Below are experts of layer 6 (counted from 0) of a mixture-of-experts language model. Rows are named router (the router's row for the expert), down (a neuron's output weights, with its number) and show model dimensions 0-191. Each number is 128 + 24 x the weight over its row's rms, rounded and kept within 0 to 255. Numbers have three digits each.
After each expert's rows: "comes before" lists some tokens at least twice as common just after its tokens as in all text. This comes from a sample of Wikipedia text that the model never trained on. Tokens count by the router's weight.

# expert 38
router:105110127122114170146125161147123126091120094148107148137124108161134180108095106168144111133138118124131121149139128130135159095157091128187137125129098155132118079117139105127130155150112119133125107102121151120107182145116149110124132138094098106139140162154109162155121093126123116103174122094086152114128085131145117158151119157154141154099126150148063129143159159122165140092129148097158095152129142113114123120148118124171158149138107159135137166099100150122105182135144087131141142131161095127153073128134207093154112094137128082144130152119114112123145140131102111115
down0:147119154114121089140178133110109141103111111120108118128085146141121120122098134141153157125149088154143094154115130162075142140142151168143114185145129123183137131166133101125126119093143094133127124140140118089102135163097165105170151142155110122120196144136122145152108126086109141169118129114153108098109112120118137140151137116125120135140116165106119144072122147116110133159143136121131130136142110084103149099154128130141178136104109096120107095186105119129116126076143114134137106147110183140087117091100146076122087139131142123145107086105107111157076159110140117122
comes before: ")", "-", "),", " century", "–19", "):"

# expert 22
router:107078120117151151128087163147118141108128107170113144166121124155120160081130127153108111147116101114103100138129123128098139130152091104154098116161123143142157094132143110115103114116120132133154085135097148114092115130083155159105117158124104117117174189138103169135124088137125101109137110114130168108084064174152126155157139138151153176133118131117082124180116161175122132140147151132161122134129146122104135156130120153169159136132115142145139123121096173147088138155141150118144135140172115120159100117117179129175114106112145101146081134152099137147127121109137113127
down0:151135124174101119178122114164120125127118123102166103158125129061119074135142106092110133151108167155132139163158177140146156127133129114132097134102135111110125135146153116126147146118101132122138158129078132134130177118093139130140100169105118161115112201111125179127137133169119104116128160134146116150138146134144118131150155153112116143162134125171086131128128120146147104137140153145141103108142107134122121126110147155137128159152162230132141139145125122131095157113133126146126145100085179112094139123101145144138153120107148138104155124150159130140153128074135137182
comes before: "\n", "s", "-", " =", " /", "==="

# expert 29
router:143079121130135202161113137147127167100137124164107159149125122161126155105098118160127087133121124100097125142151141130084172117160107092158089141129096119160165089104145125119118127123111137137147107111108129096109151146097177129123138161130111098108166185136105161143113121138103109116128124088123160134093110155178118134136142147135151184088100139127113091173157157117138135113161123139138101141112135108111096158147120138153137136130120125170146160135103169120106159131134126143135124133158099137153092115126171111124060107113123085161123117166113120151144137127103105127
down0:113134164122162128143122072154126146121141109134123125100126116112122144169127148141150165102087140121119161146152147127119162111171135141143099162117102113110107138144118093145165166113125126128130129120111154162104177130113081151159164127147123165130108130096117118119118116149088156101103115149121132182100079141113163130127118167149093160130157110130111102133088119123121098119110164155105123133081139124188162124114132125145154112111092090118151133155094122128136109148166090129123091125135074143130163130125158119158142143083155163184150131165168164135168143135120137105
comes before: "\n", " The", "==", " He", " In", " It"

# expert 54
router:100079111101177181121126131140139175113129122121096148129135110171144152099100120167138065146117132152087111149125137153116151136140131139164137105155102151175134101124151148135082165103151127098155107119099152104144156142113176137135149140119127109112142147144083145132159143143094114123138133093135156135116128143151117151130108123151133159123135147121095114147126152132145108123156179066172134119072171143107148152109121136165166138129125156144107134148115152100152169142109120111159116161165123166159102075135155103133113140120137115170160119146101142148094136134105095128
down0:126098130143113165166134142154137175135158086138113154124153107122110138125108130148135112100109095104139124107157119132080181127083132139121110129116124136105138114119092108082179118133178111191123128142108107085142101134147119124157128104115114130139189157152119139156093121117156121073111121090089103100095141108118094129095134148124155071102174158122142171144136126134129107133102127082093104127128149119139130113133096129188088102118139155158142125124107152140109129149109117111107121178126167144119132154131098114108121120159127137121149100121140138149114165176129159154
comes before: ":", " in", " on", " to", " from", " by"

# expert 47
router:100076138088160144157106123130144148068114148145090148146114081163130143108101123168130089127113122129117134154151158125092159096159109131162106120151106127168155103126163151143077142115096133108110109105138151097106167127093172083128141166126118104121144146152096183148086098120108117109155142118141149120100104123181111162147146139161134175100091148108078116154144144125139114118145165092141118145128166097121125163133111141157140157160125128128113137148116120114131156130087117126138113131155105147141110099105167104165085117124133103126132123142113105159127161141118130113
down0:117141106141183106124165128138156094126132087137096143123138084150152135147114168163118123120115088133103064146133097086132136087138117129139169134146129109130136163126095118141126108106144086129149153095128129109133134114140138123116139098142124142111161105150142152123135135162135142124136108142146154121156130134173162140125141080111102143161129091149146141108115116096122116076121124122121156134140142119115063108128161141161130158119141105144109084128101170131126115114145134163171148136123107083166104166146131079158139093157173102137184073166137100116111082101123144154
comes before: " the", " by", " to", " a", " in", " that"

# expert 11
router:124107107121138153134121126164139167107131138179127140174133117149134183092137149132105123156109112112084090145151125118095142126138126114163091121128097143130138083126167150128059171158109138135143101141112161134101152133107127088122135164116123090158172187139109173139124101146102086141132148117134145128091113144184129124128143178153158179115115146135100092147150116162122150089143182114159138116139127119099138151138112135165134110128117133141149145110071145105095152128119094091105134159155105107123122129129135130156130112122124100168113120140111143172132158109134104132
down0:164098162130079142121127099123104110102143099093158156106136132121133119117112149114133101162142167184136146107102128128124097112129102132150135119132155126093159150115158106068149168111123159108177165091156152146125106153123121162135122122136090174152116138125148129112102126187135124152098105151182097110127155136146126157167081137137131093150109144131109130140137128143112135141114135143149172130123153086140133134122113158129125073171127119167091110147165124157121095120099107119144141146112121092178117104161127113187140142113103147141142134108099152128109117168097121163
comes before: "\n", "---|---|---|---|", " War", " Championship", " Cup", " JPL"

# expert 8
router:099098110103129148137114134165132140112108102127100177114121120127133145094088133168137093141123102089117103160132150140117160097149122129161108132141132143164152050080168159124112116144119148141137110089102150124134154150096126106132120159104129112137144155158102144127143128114109109134151134092142167131079133135172130147142133166195128148127111148126082123193142152147147151125148138107153104114114142112095117158145119174180158141145122151177122153146098145105118129135086097130145141112153076161139123117131154117142096111135147114170130105142135131165121157158093127133
down0:137100134086119125141123134121132184127107149143140113086123139118102128111107125118139159152157149134127126158116129149128112122053157129139061186125109144128130136152104124127128121135102138098122104091142127120093129101118104145162128137136122131142114143162099129134107143098134155129122137150166137132086148159120128126115117151105114148136103108134108124193169109087154134129149100104102129146160157161152167122125119122044102109142083150151140151124125135113115150116098135112098088125039114082141129109122064127114097138145106149104140106144102113118139128111152099091
comes before: " the", " a", " \"", " /", " his", " as"